Weights of a small mixture-of-experts language model, trained from scratch on English Wikipedia.
Size: 10 layers, vocabulary 6408, 27M parameters.
Experts: 12 experts in each of 10 layers, 240 SwiGLU neurons an expert, a softmax router.
Training: a variant of Muon for the experts, 12002 steps.
Below are experts of layer 7 (counted from 0) of a mixture-of-experts language model. Rows are named router (the router's row for the expert), down (a neuron's output weights, with its number) and show model dimensions 0-255. Each number is 128 + 24 x the weight over its row's rms, rounded and kept within 0 to 255. Numbers have three digits each.
Before each expert's rows: "comes before" lists some tokens at least twice as common just after its tokens as in all text. This comes from a sample of Wikipedia text that the model never trained on. Tokens count by the router's weight.

# expert 6
comes before: " of", " and", ".", " in", ",", " for"
router:115138166101157128156127150125120132152083118101094147140160152089108139130131104131153101101143136144130112163135098089155108165159137121103160128122086145154124106144147133137127175120163147121093174115159122110136088155159121151095115124083103118111105097092111112118115145125128096112131113137114090133148142117150104129087153128130107120103118135114148153086210133135167167153103102209107108106139151125160158118134117148110142088094143138137156111115126123128123135125178127076117121112095144113107153094128091087109124156124168127092126178148133092163161160115164126153103106115075134166145147124101135102148120145116131125090095116140155120141133113164111119164075120094132095142131117112103151169141160115131145156134131145104110106121134138107132120131143081
down34:117125116139198133149133088116149176109130123131130133126143121177114111101082181139146148129131147099099138154097134124130094131134162106111165108012112184129142142122126122125144142108151126147130160122155094116120137101143134108151203148135165131162153119173135157096152130118174137138110145096129084122111098119141174135149104107127118142072136080116101166151130158155123103098132109104114132137162111144155138126152108134118122156117131141129141140129108131156131119111155112119123147127121138126101137125135110131127155129091162106148132123103117118104116098075111117118116108168137127128123155093097121133125106063137118152178095142095103147152127152109151136066103155148097135161165090133127142117148111120118113117157121137141147104161133109113145103101131145
down35:147098121151080133161178124085093079112115104117140121128111109101102130137155151153105096118109151155154140147123143118173142132173162152108151079059115124116139127149168120105161132165130117134128204115148126121113163138102141121142142101125147156097126109113106143146121111119068140126145136118151093104155158131134134123174113096112121111142172133109101115110157144157136147118121150122170131112116144095128113197154138111088119136143127175132151093160128147136156114117142146110107123141097106127105098127143099100153125088142109140140111136197145171113132117176069144129124148105101106147127119122119161163152123107150107116095111139101121107136086128162152139145149114152139095121117160106117111143128147133125132142126093162088148164135138107082118127158105100
down36:132176120109183096125133093183114130136134143130152167090103120134101117109139125143123155119169171133103122136110146166153104135199100081140131138100153162125123133185167124125145199162146117128132159130126101147121125159141167144124100139096129152113135144150154110151136133142145129110139139121163123158140157165105143087091087147115098119113148135102119116145115150147127104108146104143173166129116124103127137130138109111116114147102140143136115146150130123131152126151191106125125156157119141127160106085160116106146156123135109119104137110115101120124166153097117119125129122171119152124142133150109133100121139102152084130102065130095078101148095126185159136118090124124161086107155076145116108131160150152121101120137136114115077104137172136154138167151096125
down37:104142107107140166155119098120096114116118156110143158133141133108128094122136130105112115148174141150113129108125163118131122171127134140100129110116132156110101123136140082139115159103136104098101157140127145137113132138102112093123136146145192158097137083114115078149135135079141131123137084124117127089177158103143162122159150144182110123140136110107122134142142137111108078117118151116142157137168169153114194104121115142081151143120102094115138128107141116126067162161145160119121150123143144131120179175142091114122157164127119148157133158114088104127149106094102096129153070079121118157144122095130151145127154095102145131102150116112145140115161137107153091117109150138079154131116130142125139156126116110150138141131104145098117084062148171179125149109122114
down38:128101140149132092139156141118131149112109155113103167123044170160110116072121167109129116105128106115163113164159150104128112093182097168126116104146082107113129151130152146123092129132109101146154120140149143143135136098125156110132157145153085116119124084107157130117143124139144155129142169139141150109137152154141122098161146133075141135111146143098119100141101138134116104134106134143148101141127098140135157122092117150120153137123144124102164109118157104151138103121149094159104104125122103117102130103125153127107149153168148107148148136172165141101149118153101124157181128122170149123135146144118140151131149142094115130115126136127130126173158135134184197119181104094123138097070097178114153106124150126104119125120172136176178111140082136100102109115123130
down39:140143142159124129123137125091105141114126130120141070120120117092118113125154099149136100143156116133148139146143082164104152144126087114145093117121108123117114137163180109119075151124142115138102118097146126135164137151144118162143126174112131114087145131153113137098132119112129116104150161134091118121151157124163149162085141107103145123101159098142123150099127139099139128170135091142096169094137117119091137138148092137075092146136137167108139111082141136103148128098149103130125047097146155142161171138092143148188128157148140097161134148137096133151117159158128136113094116111141108120097149132117163096169103159098089110135141139123147131170101158113074124116143125194143140119162094131126128171125120112084130124103147128168100137144129119166103120102155127
down40:122107125125103143158130141118142126138083163145181125116120143150113134134125090049163137152137133136138104124135097114112077114106139098123122151115120153136116060110104115118076129097150126127104123121151124081125117173120169135145096107124069135148138150130149094142170127169121103141118153131092107127118114153151124147099158140175160122134141107107166171082128113141138104111138104102152086159101138123114111130129107109125106123080132123100171133130109144122104101150126130153109098122166149140136093137109109157174118121131133166120146151156095106146137121194139117138127119111124111121132104154121130156180098147137127113173152193152155144169172155140139096130077115127142126094113106138115127066118099173122139150115123111150144127146122127161122116166143126
down41:124149053136123141141115118119112084093138128165111137130154097093130119140095122120122137064146104129109136157151107121109155112150100165101122074074125115094131113127122116126088152108108065165156086131118110114132140144128149149172118110087149107138145159122145135147155166132144137130158131154158126115114117106150142119099102131096149150121076099140112162116099179099085124135130086115136134103139077089150139090139120147117117123111146148112165100131129140120168170123164101114140140118130131134131145131162109094166122151106140139121146116125103129181096107157114111117125137147153128105166153133090091109123119149102097143144125119114135141114124075152105140158165133141161140159157118098152085097092117093109108110115106138096167106070115141133117142116169115
down42:149152122109162123141136144125127105128089106144129155105127118131144094116083122076121134136106142128133119093092089113143151165095077151124147116137126183094101131122144089132165136141142109142132165131133126135138146142150145135130122096116168139104126128132104079169146118108103152093091139147127125151156133085106105108138155166134156120139094166122083076055138114119132110131118144129111129122122180126093092119124138097148106153156114131137166124142117125165184149116130082121137127084132148146174108165137148118082125139114089113107103104144126143069093115159147130129131145120130124114145127113120094124124147121115114111137111129115080135129071101158192106097131168134086129178146121127161171149167113133145122150142154131154081108123131136098128138086137106
down43:125126123106134128112124131101146147123109168121117146082133174152135117101086137114120145154150085118129131099184136117127108098118151171119125097159176131119115138098122130163108113121122087149165090106113169102136168097110123112126111132158123126139140121143152134116090140115125104151129121092121144116081139162081123140148144127134122120166121132116088140107124096154135164183102143109076089177163136148137107114146094111122116136168132111163151106166134117138136118102080116182135128137155093153111107121124173118122142131144133086143135127104098096134123096185091128137113144120177121153051107144173124142156110142098113127087140142143081166160143143123112144133099131117165190151136097167126171125129136126110150131099130106109123146152134143143117112095107135
down44:175170146120113148137120154171178118100148118107117120179124101126088159168095122164100181097147134132105130146142165171122121112074111131166153145185142141132143155124125168139154132149134111081154109141156107087138097101148152086144160154120143147135126125163113152121101126128174144109129146139140146140134105091099161137104118098112102096138150148126148160133120072097124103105096149105150139111152112108123100118074100137135139128087136118143092122146172156124144128138120119124093144139108142141128108129129132133108127105110107137111095152148118124114109112098160188098142122115151099077134153135115119124118109142143148155104139125135166181115136154155087157132110133134106120073113136135112091117084109139129157100132099103163106167127098125188137159118125144
down45:133154122107150161109151100109107123119103122100138120175127165108175106132117129091159126132116093130160126128105106079116130103127154154128155159152082125175112117110170133115141139129115087096135151162110111128119127133137134196118137162116122104180128141136162177157100156105103105100123130137120142127115173167121114106123129126151102110134148097151084151118165137170102133041098161103108119086132133110099139155147130155122105129143118137096162126150128108110108112082136134156167120116111150105159117116113130138151163096125122096150127119113123156164137169167083120108129156109090160154108115148123112110116091130153166133145078118120143129115130170120128143143100142100117115143151082150158120098117140091114142128102133115111119132142130162155151092098193142
down46:094139130138117133125156072100140112168140152109121137146154134123142141095143091089179091120129087090124106117139167123103134097105090135132108106142154171142098114120157130095118106113119127111142116111118103136118154130090163144136134150144123162172134123127109149104120140161128109162105144111125178119101169151106086149133114113121119165138146162139091115103091144168076136146102120111087115149096149122155116123125069135108111123142121142145116135120151123104121107096090168076165101125122131146107103093107157148091145079140156105121126097146149126132178157107132120109114095127177114159166105124104136108139148146124118140153130124144150098102115116127128156161156118120113106123113089088133105129124127081121171138085112118156110134121085111097134163061183133
down47:145133122144121154133060128127077151110130100080164159137155114132127165136092146155128118130106123154082127122144126120165135134132150140125102140109155128110127138102149128159121107087135121139116109134133092162158103118118159155113133134108109120153136141171138171132132154123197141107081125146104107131127102117134119105177110149116158145149146118143131121155136129096094163137173156095165153146130160121090087116145118148116119124113108096109140103138142160124098127138059128115102136132085131119148090160124158154126077118140148107152105102124150144073103172134112131145131115117115140121120177126141126117158152143167136121133081058084156138136163113155084109134135142114118134102107170140135124147118096155121160137100088043110158127138123110121151141128153129
down48:140074129100154120136148098195160125109092113132134149134157151106104118121161110159112109134134191163126100120097123105140105108100152107125173150188127108110149153153165146125167174107147136171137102073106138125117121113162090111128138165137105094104121105129144152119114123126183138150121090098146107103165152125151143143102134080139113107075156114094106132169110112156129145129134128128148145114139152118127140151093160117084127157128106159103123110119147149142133110119096144128088161150117097152125112155108138102160136149162142143114099096103115131139113146132128085075153113117146114134146107141123113136115080088161091098142138114106122161098156130115133130148128102123106167083103144142129139107172121114120107109126152116104118138072141165120135091100122160
down49:142183120105120134126177116101146097144103127136147123129079126152110121141106088108153107133127120135162110140142143132091176135097100171112145129162116076142154103154116093125157149145159086072109106136128137098124102110179137138105171134152147148130148117121147129163109101135136099109140150118104141141086088158177131112125148185118088090120143171159143127121089148110100116153128096123140110114161122164127118088105159097156127121127124127114116164152117126129082154147106123140161149107114124078128120106147109139160150126086143136149162143180160120173134106149154105125109126120122159136125124124160131096134125139089126124137129121109112093083145144124081107120122184104131126147129121156111100115142158118128178092126135157160139095152106146127103102104065140
down50:164103130100150095076169134107144108144149088146128161126131108140109125152135143149138118130107122136129132089128103147097124145136113194115121081054172126129127115156121123123145155152104127169085132093096080151110143114128121146155115111155123108111112114108112147155069148121110120155134115126141080121115139142119132106123144167194150128112122113116165131124140140129108167112107123171113116141149113091149156142137167107137102154158161142130137127112123146102094120090133150118101138151161141114109102115113099145102132127135113124100072124109103121102135150136093104110154146088086112098133120092116097109165127096139126115108146124091109126160117161143232117109133117100130136127132151145167119146094142137102098085130178109109127117088131139115112126161093130
down51:090110142129152084108101121158135162114163101119148135133109162158117138115129128158105146093129177170131145118119125105123125133158083107127126106040138152060195130140156143135139147178112128145125156156128129136148149106112131114105169121129152174123122130152171126129105131130170125062110138089161142096105150117117146119151152171115159144128114102093112092160114135136156148121140142102145188130097153094136120112183125179108118132111187112144118094150136097174111092132143141123092132141116142128114145145168099096096115139144099122166127089109155151132158130141085120132122131138136135077106139129130128148175121127086130125126148137102140117141145108146126145121113148128097132121142137125131093179107132102122102137135120145098093119125110134125159148163125140
down52:148139114120126130111123174172116145137162085111111100143157124165115119123127144150081097151141109168135139139083093128123105131171136111140081126161146143119135150099120142103146140119100128121121172104110101090117133128186106116120159144143147098136146134129145091125123142130141158133149132117149140127096106111139169096136142161075118092106145095109136083132146157122129119135137160094119114145125116106139122123111095108139119148170170178128113120138145147155178142124186101135139137167141086188150127131164155128135124114129178146159094103126128121134064163126108131108144102142145123167105177107087132149170135117116134144092106090120089159120083143149104117105141107114115107105132116113158131132131135177173141118126128097090136112158148079144134123083123086
down53:085118131155139119170154169138116177097124079127115143100104148139119124141138137122102108153151101144165202097160129101127153097136142116098089102120133099120123137098128087101120117165122132118143150179133150164164146118122096129097135139135105133148121144142104106158135154146095178122139100148125161134110161125145121105134146108084120101151092104123147135154137092128131151144099107103117108154088140163130159107110107147117128146115146097125124140127161115130155126114150071114062156109101120110160093148112147118127164159139160150174114117160163129124103132119137127155164126113189133166122091134148095155097115114105125108150116134135106095121128101088217152114101162164142144109156094142120130141116161128109130149141156135144125154154146121105155111146110112
down54:120113115129120115128151115125125137155132139145098082169188095208138149146096155137139125192145147122083081188116089123126147115135154116125116121141121104137119106132117128105119117110101149156163167126135141128159169127117110120115108110121112139113153128149138129117160119117168100157109143140153115114148111118147130116140145120102198172109102131115125125136134125147097104135181143138155137143130172137138080143122150084127168171184097167135148109104126120158102147123091140101178097141109111174107110119125126128125132107081170116116115125111089113131072175126158163153145123101095105136129127119137113146127117124128121097145095103105099066142141154109126116164150128131140170098134160134184162146120141126116147112107122130089132109110169115118124145113137131
down55:099118133104125107117115127138104128171129122115131154108152154098115123118106117137110140094129150149079175110088103121103148109183105115128138112013120120105142142136117135110099134160132160135127109116125121132211138130094138165161103182105136162164131161147114091195133124135105127127104147129097193112097106126085119107125078143115108102112140088123121135152117101104131147119113126135134172120086129137149137074140120122097138116125137127159139150103141164091106132140106150143099106126151089117141117153104111135088127127150114149109133113156131134113183122149150124133132121130159116105111123109122129115135154143118116091129090141130150125144120137140163115129097122083140146117161122138114115142119133081153113111092156093110162154110103134134105171125067122
down56:114122096129134136098107143107122078137149157111170150115166091102161121161095102173147144161124130139140134152171128122173122110143134113104128141127132130083129147136114109157144169143171129121139093139095136140128085116163143128097127141102138097169102106093098146147146100136142120156136120151145144142086130161110171100117083097129119175131146179116155147124097138116134132164119112089117124169148127124131101126106132071113123104129120133132101126145123077139086097127135135129100133108128146108123155099119070127117094128089142158135106157123126161144169087169111103098159124109167117139098079076153113125157139135108133158137147134145139181128094108174128126140094171087100156115139126127127149116113135098103155153149124089159166120086096142115140115121094140
down57:115105196088142127148168115086125139127108100141148171144133115133133127126155086154146144096136116136155154099127085135158137142114152123121111113087119146124167099125107115102124147186136122111127146120108112112175120107161119096114124124121142141116120146075127107117154150150141078141094146132118125139112120140109105162164157137116130144181108127070119140129149152122131148143091183129126128158127143134133132089118105094153133121093128124154176085122129083119116086201153123081153148148088158139126155105117107083115142151144121129091133108116124097155109147116104134084121136138156131139126144075162140104098119090122142125084104136101116118136105128144162162149196149126126105120150119180181141139112130105164145142130163133126127096128133153131166104132137125
down58:120100104159166140106092102129104140092162099104158143144128063085091107135085093091139121122128152161105121105109135120157130160162158126161147127021123116136142125127140145149160123157105142172115139114185167093177153099167138142128156114127112098129129105145120122093174134143116139158143153101149085102140150126166114147139124134139090151108144117096114127103172169157120130120109113155101173173101118104157119149111115162144153160120138159111166113132120115094151138079156129154129132154113093123126096097128116121098121112072117125146130159118096132158142151127107108152101111112129083139123134151138133100112125104132137121113080122165133100125106106147144133135130158131115131144123152120137126138134118121110071130142119100120126110108125163103097157135108114
down59:093141123107122153122094134143107086160121154165114148124108102139154150116130124114106129123114122123073101123135141135147135146100133126163146142099099123120113181084124149118157133122082122111148140110100118097103117153137137141140137132125137155141143116138185122163139150114106135111152106155165093112120161100127136150077163129112173139103141125139107095138156137089140128183101169138123154118111140109128147163107127144069140119137132158175147161164124156114126134074167148154126141137123077079168120159083136138106128093141142146140112136104132116167116093114110148147127132157139113123112119149123130067123103132106105134094147090097156075106137114080159098125167083145091119134082164119089106119111110167127134160097155147161114087122157125102128105145111119